From a checkpoint of a small mixture-of-experts model trained on Wikipedia: width 192, 6 picks a token.
Below are experts of layer 5 (counted from 0) of a mixture-of-experts language model. Rows are named router (the router's row for the expert), up (a neuron's input weights, with its number) and show model dimensions 0-95. Each number is 500 + 40 x the weight over its row's rms, rounded and kept within 0 to 999. Numbers have three digits each.
After each expert's rows: a language model's description of what the expert responds to. This comes from a sample of Wikipedia text that the model never trained on.

# expert 59
router:476481475514575491440466418486423585554413534512462498461481500532462445592531558541510511537484529515583492546581490516516527549504515501523521526505445542496493516505469463439492495508453520484475488468428533451560526589469459466425495480449530519517538478525411470478510474519446455505
up0:488503496517522536482464471454507506482496499493529502482537571571504494455474410473427435579534504524469559489510471469502552598469550537503444492485444520536477455465495536486577499467388494421517475539503521458514473425473519566542548501491481481552459475496563494513528511498518506454
up1:489415454553509496513512511520509481436507461495492433495504514490515485486488496514584429467435531467529471501546475481509481579513439484516523463478442484550545479441567515513526473445493488546504518527504429561472444475456414511448578545587454509509564521494528520471419549596567493488
up2:500462539536448459490497520583515523453457519455528463474507542556444493476502450494531524482464564498499478508493490476427479486496499443500497477476535465503482516466548499559481507560548512495535485504538524534554447525452515512565476495464450540482423517462472471513453482454509517511
up3:526476500481409534498514484401478520479533519564485536441451491447490481596531437482412494542509508472473545479508467432491549446501563480494551505453431501462469435545477504470505448552512469565517468496496499474426481501534461552612500449438562518487525458505451497528607516460404521506
up4:513503474476527443520506481515521510510510473535472477454476489483439528474459490507456493487473558498477464545487473476488522445503579508507499493552417508533486530436524498514528499498506466553467433497499569508391471448493447429525540446426536460477422473475528492495401448468590512490
up5:478522494507529549468506443450530491434515492493514524428492534520506491465470449490513439456491566503506583514439467517512542489503433530485504532449518507442466441535580610496495499520442473531417487485527534526469437486591526495502532501500477414467458512421515483496507515503572527495
up6:495444499552465509491519454535465509445462548484535503524444466503496471509519515458472474531493488508491436503481495492520509502447488526539503457527474478448456498552513471591546513496492490420535475440520462498497485415491542511451537541475420452577436552463481545468521513478537507476
up7:544501453477525441467503462568555507449505484493482448474510488514543476533459483508520485496565491538509508490458527533469512512489538431527486491445521429514476511473606538523578510529512511557461489510516514520467474455586511485507428515536502502424406529476526486494373565469572583509
up8:497424490467522539505489558408551560572454484522551461478466439528496480493477495443544560569513469470467538515506473486519486444498454499518512550497574470547559477551435490518537499492572506471484520537471485507537476545478519506530516460501431507427521508507446533493466487512493466556
up9:536532421482519520479440535525506461476539453453525516459489558499437453505489491528537514523517550432552444475482472485495462406450498540544456489486497461498534504495542490537489515420528558519470485469563508518417466501473565529517522532543441500531491487481493435484513564481532479535
It responds to: List-item commas. Commas and closing punctuation after names in comma-separated lists of people, places, teams or items, e.g. Jeff Burton, Eidsberg, (guitars),.

# expert 60
router:426478444448571502432561494530499635564503557467549528426439483527494556548525559529471573512462504446510481532498508498470496483532518466537507531562510504515515500498489505475539559524426487499447521426455519413533493489564452484454497505493486482460502541481424542482421477567536544468
up0:513488587451517543508506535556509522469541523556563511484516543506499565472524488491542545486490450489495512513524560562471507463497486461418488477494533530482566557460492509505588465498521536492532513479510465446531490537465565527433532525523499466426482491473520562524485563500517471433
up1:573527518470533497521420505562411544553511492476436459505480552543489417519502521520506547491516554493499489502542500492463527440481474519407482490442510498496445498516519467482574445466500566510483469481491434481494526506518467493489479497513508493471482592523455474468515471463465444429
up2:459487480477499532497503553434512468446468526497561550424553459553496387524473497560496526534484419501505476449497528541502533487448474515454512612465510502413502437462478477466432479451467519469492495502528531558497497455526542521473495528474516462496518458478465471557495502452522484518
up3:509408532534557508524512481514513547494492563584476523463494505527472402478477471542489458498535505547499484491521572522422465478479477475443548484483575508522474484474450488489582451452524499521515549552494552560529612500555528457570525429453502498503454522452386452432456473508489479533
up4:556433505517524520442494500554509497531507446511523512466434456542513557530549523511494520531421501474485460503504620480518561451502532497544444527548558491451491515510456473516486569514460461494424446543533473551511476460510486462442580529461458474528501586502439494490427470525470444521
up5:512497479588482433498561515553509478489537553414518515448575479425468495505471490507443492459507482539479531548491441474509481528531490434490508578534447491468499575508465541402538538571498480397491606523488504512554508571518503459485502467526456512502510521479517490495458484462511511539
up6:532536503464501478502407510494518438493557486448488481595495514547512453491566593543573480452502478454463462475508574502540448543538488477396450504484457444561518529477456454448482450520485500533488522522489442507442462525432453467479513528501531531491416455466537447501509462533548504489
up7:516476504495517528501485495509476464426411437530537479514522520500471486561458556529450583505477475537529521531508467512566594551493468534545511587542484537516530527488524568485496431438467531457512529487442510558474550504498486454517459470490510549492499541468420526466587505529508579526
up8:494473493490540506520499534482555453458454514493542517522517501521464508539498465477460525474468475468474444484520535508548525566425515532503476499507473501543445492566484488495551493590510519503491542474392496464590526552491464536518440471525565529485541554541471515482529534493458474458
up9:522425596414483479488445478555505527481503523466472450550520504524498498569483503485482484549473477538521502506457512455470483487411504554540546508498587489501513553535503610536427537506527511458484470498517548518489545464480482508532550560485477476503481471509473502504486526523534519472
It responds to: Capitalized name beginnings. Opening letter or fragment of a name or word split into pieces, such as Sp-acey, F-oggy, Kur-amagomedov, s-incere.

# expert 41
router:450492436465473492446533492519468669557427557506549571461423518472484523563571554498433501592498531484518559533500527499452542526519544460585512534505511502495490478556440488462527555566433469452465488482478548456557505553486464519504506488455548521516484492510410503498501483503455479504
up0:520410410454572512473510497499553531543571515496526484540529444524482524463521485557523530540466492469511419486465503468516518456464484534531513505466528469478492448533561535522556587487518528507553432559505526448521466492573520565425482496477416386520519544476553551447460491529529513477
up1:506484499560507506469532537603494526520466464533482547416480449453464512470482486516513505494451540498569478504441541498567568493394507508515494513500516534460485544482426479603577522537460488552533491530534481473591530570526436518518577533498525481470486466468539487512477503461475506477
up2:453468480477524486520531465577516564526467538534542509447512532578482528469450464479478545466577455499521386517517469577489520494506492478419495493486512521518545512431450457536466563518488530551541532483530568457536524470538415448505441448481446448477531473497518510508456456498519520531
up3:453464486503513593508564499509442534453506513517560553521515505551480555551515466521548491615432566474484462499481453518437424546486532534524521488502473476497474462488540530437502546509498558521515419490508470481520565442547512552508501473415459512549544507509513502466528519507545554517
up4:479568519440475486445465462537454487542560486479479482495438463580532470481539554617567514411488474515524431498461504557456540499511558524426497537485502489517531426506540528405442526482473529516521529587539450546490536528504525453494472557522501553498461440513571411517506456516566503511
up5:519420525459543507481440496528428508543524527481557477548412508593501455483510482558517556558480500471514554496488513494454427483449497528447511447485544467542464499493478496482585502518533526535492460561516472462455483502609492520480520451492468440445476501497540566455493443514584486516
up6:587429529442533506501499516505474491487545510543518488455541483536525519519482466522457481553489511511528572548459535477484543524451467534492532509464524459558460435454471503457493513503524495521474477565534467529514475567553504469474560470466473391478469436479442515476525454484549471485
up7:553495460482496487499488504512522484580429511531578504495450523557485530484506549536490479572452482520506449522494577474516556525510473541526469535488538570551489513444377441479487493522452538489530490549519520518541514577484469521506524502541518510542483575532436508520502538540438493479
up8:485469455398477475478530499539463504565597541500444481596510502516473471501542499547575493462535470480533485455477435497500630451542590481442476439468514447467484530544524479491450507436479484508487510392508511491507504518404478469496437453511422540455458525513545475499448538524498496434
up9:582453482429471522513479478532499498540502478476522523501476521482503542515497515622502474529423462501590486540531431536496511499484503480492473484581424538398502552388529487538602493503507435498503496511498520497459563464489524438518524506497504537504501429514508413515468528501502480438
It responds to: Personal name pieces. Opening and middle pieces of personal surnames, given names and species names, e.g. Land(on), Arch(ambault), Gr(imes), Alex, Jean.

# expert 20
router:482529454442636464450495463498479565517493597457521534513498487459416531558508556592519562584470519478464517503567529502501500556528547498507500601556497504510566475563448555463482569547478478507455599478467545470480483542514492496499499473454545444540512485464468532502514438521505530451
up0:522447574470519450509492534508413485528539462524552442497470530544533480435521506498489551456497520492440504532526558614502488493492508429452515517490466491586498441524483511464493531484501515473426468513455513478483478500555402461501480479451506502418510519536471464524536547540533447430
up1:475418473563514454532579508540524491438441479541543514471512537468541544476492462503458430527505496524501514590519563487449464556515499456464549500430491494551460572436469489531522536505492446546557460475410504524515470465506563432508538472452489526486475523458445497487508446483532465453
up2:501552498419544483521474519477458499509485492483467551544491477563488465491555475446462513473465469556485476442511538423561507521521509556502577509564597519487464399464512460495506408520510553470462562514528428468517565510492488428495471399484525552487483496535535542466473498472440496521
up3:518480510498473436440451471570492527506543498503467483538479521539522468469502455540456443575557522417429522509472477488522458467470520544470511503447494483520538413458503402545483560500491532530508478567489490477475477516445602484441476564502539425471544524442534447443454504487516504560
up4:551517560544473458494519504478548447465551461430473477494421498501472413537469503506502505497446503476568571450539482529514503553534511568536490573498517478450492431586514528495637494495549455505517466493551447515497490495495457426438483437464433484563530516463451504464479505448565511477
up5:518431523524518513514496482482455497462438506439498508504523498553498493461484411503427441518494464464504539526526565531475516573503453437509474465493501533479504566515486538438543468561485580496490477516521523484527497629455486504562486563471553493547434534552501570530450477500571430532
up6:495465502539526486516499516486495501457477442489456502491528475498493476482475482538503496484455553420470532524494526506529526390534551461472482446499509480486487516443489568435508457554521506512530454462456462528510435556486528490426590483549566440537457473507542541538570541483478457487
up7:507473493512510441511547519554557478459439479507507497438510495510539474498472550533452542517418432540508545533454536454552528521545524474500492533503523474512408524453495449502548482516493497537495476529527446468519541496525450445477502537518537525464491540555496519534464549545470476433
up8:514498429540575474505538524510487527462529493484507505479530528555503474505526386464450527544567472516527526501501483467512538552498470467547466506561530498504491571439570473489496526465550483482503474534472539539483477623504543501446506490523507540525435494639467461554444446507551431485
up9:488559517515541556517509536449561501458431495525573484538531513565447440504510512533461511487523512483513434470567504546481542451476492505470440538491521469442561517544536515544460472518440485466494476474460462474536471551534552504472499457542508582441556521475520635522516479489468519595
It responds to: Abstract common nouns. Abstract or general nouns after the, his or 's, often followed by of, such as use, history, development, season, footage.

# expert 61
router:474488484498526493375462446535475511513430473521490498505521506490459464567532522481500463512473572498541507576540519497437557512537506478546542524528487530500544511462495525467523514502440469465469496480487564452563506535513424498443450502477567501487508476441458454462485468525512564463
up1:457511499509500536484527499558497499462466540502468447455530435515479485547517502466548513517503457548496520513478452464522572469498501550468512531477510464496553459479520513481468451477545444466577470534477538476466431473545474515462572499498502465531519463427456487543499560504502537490
up2:529502504523502498506465491470467489512461503549487406587519616488482474522506430446493426565514559525446532482452457457551524525562459457457406473494522509519471511492501483511466449563465495558541453462482524505494460487436577505486493437520455485473453476516506485494477508481504456500
up3:435462514539439505512501602571519520464556509478496501435493579510454473516557506453514465499462539531469556532521499487539509439543491496449432461477572468523504529519495507486587440575515489480584477524504516460538551562468513519509451520458478556445453544480484539512527439532456530497
up4:478453526516462552513499456528444520398493532435494560461496537497466498486476463545521496526533454533472545492494490575505489505474494564550499457503502505476545487467504457479457471520503484489547521466520438552480468526477563444553619517426488538516503484441456480488579593546423512501
up5:501473525527477558525501567488514509485470510530510540514527635555439501461487498481610578497470515470567494594556461535479495434544456505456455490488481515486544540451496526485552516494484478411445513535520480462527481503470468429456463567480546554479533515517532486569504458466543473492
up6:515500515439468470404408456509461503501505458509497422470492503580509472446448480550563548468480524538436477477475493465545495498524499439461478474500489436443470439497484516494540538500442543534527476479529551516441566446508508542513475564442444529469550454503472519478545523574551514487
up7:491523464550600429526523464468537493494506483520478508449514556542483475513505525464480489470508426472523465506503441500482487558474423553529527541510519451594488515514456450542544469554521428504501490488495511501471536537464495460468582554513558473510476476485463476505450495581567473521
up8:484580525494478496454568461459540477503510455510486484516492549460587498451578512540495475469475586503455504470477513467534510532500549506460529535488461483482476484497486467462443458508481505570420475462484603535471515515549453543482515480486519549496580455523441546504398531466572580462
up9:468448483490482518545512527463493485463537493502501550482499488489499484467540455491473467526518576467448549427559515513464525480509553536476512488498442538438481452474470475500501479508478446519578552499512452557429488529531456495536525449539459518498580414539564464469558527497455517493
up10:555557448491471461555519463489505491519491485577484430499519484481408488581498511550482513534571520445488450495492505497475495496492512506584525466475548537540508535544581448527480476499489546523540490570469499471591607523491493408496419592523452498461445504458494489510441518458536560487
It responds to: Clause-ending punctuation. Commas, periods and closing punctuation right after a noun or name ending a phrase, before which, but or who, e.g. "Zsédeny,", "Helen,".

# expert 38
router:506529459410517466398468469483421612506529530480538427500439512520493465592579532557492522512469548475534470532560563524455520528520509512519534532493476555523551504496490508426428500488477535483490525472496533475511525505528471523477426477442508528508519476491471473400505490553527481435
up0:508513484459498506471589500536418545509531610532506524472498455443483516501408607547513605500516513559558514534453461528462436481469472537487564507482462464528535457466508590519466546540508474540501532534519485522441486514484452479464493517503491429502578488483491449484480499469530587539
up1:484533494427497514471521521484545510445520499528560448544533605437492438496593477564447458473531540467505477463474581512417507592576515479485468504479472507512602493491490458514462441514479474526482536484521487540515505615442450607508460483515516573476486482495535519453488411502491491534
up2:554515468456580557512424554437397489482556471534475459505417609546512534506549524602510494473472508500440460482524534513511457561548472474519437470537474542501496440493467467416500517476508552486494526493517495495463455516475515435518487511465472586419407463536427562486501461525525476546
up3:552483505473516514489517512479511465394573477534495462551463552493484458467509478550518437477513471500462483521487528468492512523523447433469533470477393432512509530597477488503494513545538436543492486390508481559463483570476431518570438503498450545488502485494546526548567546558483481512
up4:516471525441531526445463465432552500447547480515512467505462484612434439518474552524501566502437454479552475434494475448558531500488559493482482531552549547415526426497499453495471474452516515490548483519513441456522490579526483488445551564457536550554510492499498486553449487509512515567
up5:525504436555480551438509473441481506499540505427450509545470536464528513557529518432412510572508516512545613531466504501516506532504516511528486496520401445517435482499531448428492559537495457487498500443504520521473478559402565467510626537450521562579463477553480463545483501493526474488
up6:495595442569451470512517390480604464464469477471471483476528464519470457516490562453492486500546474505590525537501420528537476515495517540477504480524507466490524485454551438436475485532544490494491572459453448504571473472513534462443537416459470552483523548477499483569499554449501508547
up7:437499518491572517476530495466457502482537474561600550527489485472514521472457465495518411508524475510580546450532512460528492518513549449488465468457385547487468509517533526482611531503499515448496525480472475473468497561494525516452509525555524478476497401532506512508537525513558459399
up8:486494448507496449487612483440467563490510500547507485525461433446477477505539450505557489518545555477480467534491498510460547485490492540475558513443440557495494504576504593508475507550540510459531484516511592491533570452541546465504496502503475422477558412470511453482513504491523452499
up9:518499486550496464527477508547426535475461492503444455463496540487491483592525506450515531459511443489429483459476544439511525488529466399520513481489497516499464485464539498441508500525437497515478526407469581540476519495439494529506442500546499587484406566551425469524523418495483515528
It responds to: Name-following parentheses. Opening parentheses, quotes and name pieces right after a headword in disambiguation or stub entries, such as (born 1964), Arabic glosses.

# expert 16
router:439491445476566488438513514527486626550457527463519553412460513528527491544507531550466520589426538500517530540497558518457538488512516483579528573561534471537492436503479486503519564531465472486412503472509527436571496532499462524501503542448573484499486474462418527461469483502478483459
up0:525506546509524537505468529487517472476497426501413503535503583516485468503484506516540429543572566485480468501487477469536447423498469581485503489436535514420442503517536524562517461487413503483395515424508434523521516443509442533481538525566525468488489469487517441481468519542460509462
up1:468560403544529510514555487516532504592512479438504532436478532495489495492496524479476491403498498469455415454526498492525419494532496476502548499553466484491494512417503498551589477502505481540483542425519472516594547457467393510507516497494488548498528595533595579497502547503469538496
up2:494467495478551481498494457480458441456524515546464510521520498526399505559468455459509551534508535551499474498502519474538564522495489547581450609456502556518445459556472520485460465533470508517466453522486558552481509460542505460487508464461611483497520529477473519519588510432515565571
up3:460524468523552531511580490455497518484506543520560535460522578485517500565465509600495458494442508499488568559478521528509479495473436499420557473507449493513486427438579511524537457483506501512504520546514523477514535522509527504551533486537513468478576428448513447454601563492489488454
up4:483442485465476484502552492506492530462446513553617488497469561559523502447513467483410537494561490487557493532498524542546519504486534518489488471501513456538456512546438480507472401583544579481553445542494527482530506533560536487501443476512518508451506476523459563531468460427590478535
up5:439460549514479504518491479565487496495475539519427446503460559523494453517481571410525593435515502507487498475519484507437437513479566493425514515466518483524471562530543479429518450518496593606556482432471511524485513438466473501509549533539485525558505622518482457450521515524475519543
up6:532469472511512471483617553482508543455436528564521558517527519425531476601482486470424415590528521529533462524500526538458508466515587540504537538440518483542469470490492503494444482573503453480480488493527471494530531485518543496520486427440496446492509500488497495507558495513516454476
up7:540516403479506500486505458467529510548468556515557535472579431487475498519476513419449535565573458512466429486569504513536525479482548464447468562497508533477573496509470483455494520506506492527558588542494503494539552543541526488455497491489514479603492532482530432537456470523416570531
up8:530509496537447516460510505487518501463436476529536551468444489461494448492520537483482534487467535491500502485471562443497514566503459510577486587524567482507487477601465492519509512583529509518473453561543549506579478453459473540569501525480533523499510581495455494495511494500423484536
up9:489471436486505482507527474504541469525458492494592501513441479467496545432521503490471595491552505465553523473469449475497407515505518494489477496508522473545549546585487521548572464501543560493560445456473553393542473483536517513500424505487402441409450488465470501469502492420593522485
It responds to: Personal names and titles. Given names and name pieces of people (John, William, Potemkin), plus titles or roles before a name like President, Commander, bassist.

# expert 44
router:420507422436489464391533477555503593542472579464510493522491469475431527520528585481496484527470516463501461481604498493498545564490518485486488554523462543492578524521473508428478489481436510467459527495446539382477528515483478508527495543438509568556514534498490531469501496580475524408
up10:515418406521540460477494503508488488544523518465516506487527452509483476522501590458513508478528514501517485500473437461533437452494517469499563512497558453503524463528507484517552567498540522537535533510474481397522566464430505507542502465472577512475514523487453470480467499544578540616
up11:471396496435493410431495451543513538474582536479472498539436525553507507503505469576524474501534512511477502503546429443494478442512425482555533580490455562469540498558549498545473505531550460511560449486531491444489457498473419506497566543487484474481555502465495542515441522543526543461
up12:476484526477520555504553488533507508438439502554530588509533495457511475554487510415465493608511492464431484538490553564472545482473500448497546492552451458486448505514420466525505559488439464526519586448522470516535511445478556453476502455441624550534598507497501473505558531433467468526
up13:468498493554498528454540515550538539489474499487479479534483594528395485485467503559426558573532500542578442561525537502522579497441468480488509428479461504476445538494524586421516457515501473395441508483421513422518544468474460534499533529494487475497450541509513512511527536525499557509
up14:416465515490486513499530550513451496505546509437498544523486517565491441515557503445513563453430505535559473487446449509534561521521498495457490530513535483535511448598468499455509483469505487485546484484477465447507511481569476456483567518516542490488516568445492491502469513437442552527
up15:512576457557474446454516456457531521508515435442495470461481571455514463532517539538464564517449524470458577500534459542445508503503426568556497446483519476494469519557497516472497467556510365501447559488522495518466521463497488488596474437519541524446527460512534480496471416555512515505
up16:486428500505513467501428493522538487461465482506500489513512607460427496589464550446537493548549493496549485610551479466533571527511490445501505470532508468532540549449478495518629501511507517527488555511425434551475513489446483467453546416516463489554484452462485471519513507504614496512
up17:370509450426474515453565523448444502517504468558488471530531447520558472539500615523533517515551516496520475489517523475471540554529549473529572461485475481503533410535471493489515488470482495448518532457532439523455533501533479462525472518513450430476557471476483485489473489497411533457
up18:524518533444519415501530530482477494566578400532523514502453462579431432496543591611512573478484424480484445531458501512492517452486527486503498473427517513486499489546418555482532495535457514516520562540533491475494528497579479467524529498485538501441495519463491447514450422528482457525
up19:438549528442534453486537553439479503476553534514609551476537491525527499513483585512515461559436460546453561499571472480496419471520524428466546587496516538488469514517423496491493504498556502549482472472519468490581628491476438540542458484539561457607433526514485512510549419488483481456
It responds to: Table row ends. Final pipes and line breaks closing rows in league and election tables, plus See in "See also" and position codes like MF, DF.

# expert 55
router:469530518435474456416534513530445588562457554525536499510441505531404462572559560520483504553518558509494550511567530515429540532566565493500506552485435543498495442512466473451499513554452473482417474499462491436508571503505443474518488477449539548505518482538426480476530482516470528510
up0:521555491476473477458507464507513536535479522473502490520435527460512448539534559451466515486426484503506493565473482522465544552478449421457486500508471525537498571518520534600524495538476516448502522505495466486527576484487450520482484537540556527507502566517424567544450544484460549496
up1:471503497596470501479535521543466599480492506504475511453480570432501494479527492468479496490536559514465504495497517536512448480551436447519573458495529421523443524569519521515576546581468455498445483480556522474564527492484462575467422471483419479438471507516437491469463473507488506471
up2:492495573552566508469514420459569497491504481449510506422534450512495474498469487483554489428518570541523528585465513496476462453461481452549473505572563450459507416563535578513536505479496510448504500513516447479483517542544503508404478487499547439471451480493535476504460516516544526493
up3:554445557491501477496458507449483527491503463408543520483518481494465480481475507463523402576556497484498515517563473547500510503652566413484501565492513506549503485505420527510619521488521448545487528502508507478462547577414503561498444528473525493503488420534536508510554496510534484481
up4:443570437452504542435479492477530530543545481401588519499431540554512504472478554525552577514410546550484536525492485504470483477521509523454506603545446473484542489479492451561398526448557559505462504524498442489510473492580540504463510546505511522504529511514505476467495580485533531475
up5:452459435437520528403532466464475497467500488440499444528507463527424498553482527552523556428486517547526510505528457564479526474510470499492509583528512506480557482483549583515450469459537534480556490545478496498478519510571508419421452495535444410481488442452516475455523524585520527481
up6:469553540473491461525581532519496531482469498553499580495514449536390516503506451511540513493507518506538511528474491551447532547447452436589521590475455487423501404534460509460506516486492414522515494517489473525485584520545488495502510435459506532561473447532390444551542450487451488558
up7:520520526560490516437518528512470521522505491451499573495502474454507485505468550484507492530525551550503501492496463519532531458500580473500514550479498471564462429503493514560479493565494471512451585520567550471509510421474463555526499539449511526431474470545481485485494462578483511419
up8:499412533491476516511549515507450530513468455458536518427511544475520555491526485452472471515509517514482536545540542516522471518540472518490510458568521604519441488534471477473471489555492424509420486448453440496498548537480476471510486472509524443532422494512472481459496504492615526527
up9:489440532518476480517494507585494637564421487493484479469442546468484529520490510551458467501529548425459474525524532469454569408484546597485472447463534517498496524438422509515566497544532512512453432538448422442551569503496498475480560462506509469518498554520491514530473520514442501495
It responds to: Latin taxonomic word endings. Middle and end pieces of Latin species and genus names in taxonomy lists, like -ensis, -atus, -idae, erythr(ura), plus chemical and technical fragments.

# expert 56
router:506523434487603492434460437505474573534469543502513476492491500498452456557503529527516513608506549520512505596548495510416502556539550493499555522546454535520529516475460522483530483474466463498480548451430509420568490571483452479517474514410471499558514502508455465499493470500496531455
up0:498527562543510424512490509460536480462455546535507475453491556538421490537473462513476483496502490504447487525522510535523506503575459544514605557435529512516513524502492482471543488535497523472482512472437539461546564456551423431534572514557518468488469458459538515518548478510495480509
up1:517466524536543525515455512494428481461522538455479525482484496507415501507492482552467468502482430537557426497420511522528484513423539498540482489517533518455460532515509612521522448578490473464534562516490455478493573465503540502434501555521513450491517521359514493457513479518447555504
up2:505504551477405453498509500512530488542494422550400449526471488509427459474498505512532502474510623497508472490471512458425501534512466539550530582474506484556523541577480441512425449493548511462496450499499521478468534445482433527515419545539502445568507503457482524506552489500470499458
up3:548522463536542466564570515585551505477424540580442437495533533389526507569482455357459472532559550511520550531486552494511547549520415474501466517508525497434502473474534429539541508563462455502484479469498587510477488453496462505447569488444499525575489526493504558483424503500402559520
up4:476548569503492438519476493488504489557564511543464513554452504503403507508486508478596496453508455430391415548488513542414433490512475502452491477512557465515468555483557516489442493508434471457482499547518430565465464456510513485575496469490469502511470524482475464510553500568537580563
up5:461512495518457458492480535538384513593560521473416508501470451513500467476553508484440454501522515518446484423542441456559422560481493515489456537451427495495423489498435545471456470476536555520554455565514530480421558423484507532533557490512567502434499513481489502507545518476505454534
up6:449498473498524473538487519528466534538540584465446553502478547509440509482546492506531495525515484457526444465524483518457470570481553490499571504507436502428471520481524530496571478427475574497561485537484460495540598509512473594466487538433526429447578534445510519526540464569502575555
up7:509514434554472438494506458564466500527526481481486416498450550473495505534465509479525532421491639534458508484524497487474445508586511508541493507583484464541518523470496464489489584495530454517511541583451531596574481508474513561432549490500489587556557519513519538493377480501508543538
up8:580520548495564462483536529483430487537520436511560523449512454503465459510482597533515503515508448571446518458470555504460440525594432503489588525516493496541527460521467528455540486457538506550540540514559472560502500509499482517489511419532489460512480437507432490504501431464493467431
up9:489526472487509474473468514499500522504502550486553565536493529450512481488472507533467486490444501461527517554599457522516514462483560545481529504489508512566479521483436415497488521511459540466525519522522555494433470513437491503569512527502568477544523431494531470515533445548484493545
It responds to: Country and place names. Names of countries, states and cities after in, of or a comma, such as Israel, Kazakhstan, York, Connecticut.

# expert 35
router:446503466432530475486515481612452613569485552494564529474470504513504572521552530439472586565485526495576472567517542535450514533574516469522480564566531581538504494504488504478540531540467498471495512488467592444528487519502480467480458477526542489522558453500419563491468475484543496459
up0:540468453527530499504466462569496581535551463508514449479536505445498506536527489519507535573478491515522499500507402489445486589498544493483525474416521491568521463527500500534494526493478468461525470447529459529537435513501526499457487472527486501590472519476391537527510488489497462496
up1:448514475564479494484575499539524509508521424524512559428501544459551477532545622520500496467459492499539523513512502522492465486542455526414486484498551535599535526473497572540538525441504514506503544406514498520461529479500545585491549550543470556532445549510480533439485536498488465449
up2:548464501467524481496480494506393543497504459501403505579529509530493507521468466520464487515459506425538474490509509540447580517518508487480505478516480502380473418426490499531510465456455523499516458521550459476478523538439512459443570571489490433525493487473455588380485452545498481509
up3:525475557515498490495540515478562535525487540534447475469515510534526556509523551527487538485474542468477486541490485437597499488493478492458460523543527516516472546570502546498475538519459509542507444454466442479506540502406423506470526412496502504461490537508495593458462531470486531532
up4:512496542450524491467529500600443491480569495479476604423476546501536498458524458581534463450506498468527459505515539484498397421521510568494493451521531501501497483434517471506591510423514375530415506485543549508484481500537473416481561505493443480475519500456513517475450496524527498529
up5:483462500490504485514509516504496498408398555447603448464466423505515515476497524497479499478516500585521465518529473455495415527455511434517511516465589531514433476473517492423456506485441455554466511515466534454519544468487529487497465413493596432494526499494587512537487426502496516545
up6:571519417503479472462447480489488459488495530481438469584511551495512370483523533462518476459483463531513577520477544488452553501458467514469492521517488492479573439532501486509485408531480527426465450507495419525493452477482533489546576539486559571476450548507534489553452557540451471518
up7:563555466570484520463433447506480478583501518472491463523515589402540532495503530481443442473543539521452480497536532467453449465512518514518502480455492540514471526487509518498478505447385532487518463493512509455495447495521454554567515571506500452476470478502501511514524436525530459507
up8:569502476537521501504492510460484489507517474496595552473497461550527519496443512421484529463521520537536531568533538442542556541503546513548519490451529532535490421429504496524554489545463480479538525507514499522492467493540552555471510568512486478524482507484584504543572499469537474478
up9:477455529401469553508534500549492489510488459533596418497464496543478508514526542480456531507501529470528481483466507478494483451505427515597504484484522499457486505538466511445512563517496505463435477539545568504461453437556470523465529509495537420476513432520500473496457540531543452574
It responds to: Short word-initial letters. One- or two-letter opening pieces of words and names, mostly lowercase or single capitals, e.g. ac(ute), P(ound), per, ph(ases).

# expert 32
router:498569474459615473467464509500483603521478565423534520503482494519460528579485535543535546579483512462497481550539583533484481540514544476511536574542472503492570488550437535443514564508489436492461583467455567455476553534560504503518511488475540484524514488470481521504533368512495499474
up0:534484498474561464524489526464455483495457558542491511523529537526508517491461489471490512500525476488542506474481490488532514528645536492480538480497514500474497476522626480576458552535495498509479526484457559504477504529468514560540487424474510560493597520434493505557502477567497524552
up1:439566547486515516495507538464520470481448457540517523481463540578550520483549493487495449498548533491461496433535494491462487493501425546497468528468558547527503454430506526431521473495479487521554454513507460547508510411524480454497539487534503512527481454492507586552581500498553439531
up2:495563465414560492485524486441473490508513449534529548528505471414456494526542442531551481517568516536540475522521512537495479534494419511467521535478405518515458546516588467482508405471498457516415552543528490529518526550550484492504469453550484487477545465422520464495517408537533529578
up3:510416563557486494512462509490504512540472479537475541503481502532479460502503509554454536457495494436489478445487588470571493553557473449487542582477510496575555454495512520488522487496535519520550515534540457550489568474534479565500486525499456461495533432546553479450541485487452479500
up4:502582570542527515469479487494523491437444506498556497500475544530518451562491523484533511530492464457591447497494482454459484480508502558501538521447426492485460372501518481556565548517498462482442491476552552526469452506507489505493495412486511453503517506466514477455492514492550519466
up5:520489561513372433489428497527505474446517495460434426513473536511524435517510492480477539545552465473455553477520486533504560505501509460552574470542480502410444493547496409493560456456507498531466417539535538534445476511474520506513516497478486656583442533557484561547508466475469522510
up6:545537539504525518496536484476495497530528513496541455491487516431474373498508449453483508502554479490482579486565517495491511562497501424473570441493563496461488468517499526554533529421541582499535428531482458467535532497524542468485505505490492491544455512488502563576540489470513536433
up7:435427505466438403518448507543509474472505496470473522489498507525504545535483500513481617509533517484516484570461492506529510513504531530486498487456504515494455546527539495533462476500523508489493496535473489508477481486475490520541412545524465546494500499503502404453382515494535487485
up8:522497546556548465518552478488481493575451575503605530442481546519520430547517468486493563505552456476498560516510510488505509521521494488431575452481523490486442458466556522546542498449552511515544500437498511435512537489500500512519512429494469474554471452568472452570440483487521497479
up9:477555475452506537515487449466487512536495480425466507531485427543513412468524467459451497391475473540514499507502561537512486480439535462460462421531478518486490476487459508456402512408508497498490447467492458487499521469525486549482516555457554473532451469543504447519498520504520466530
It responds to: Role and group nouns. Nouns for people's roles, groups and places after a determiner, such as member, ruler, commander, album, village, province.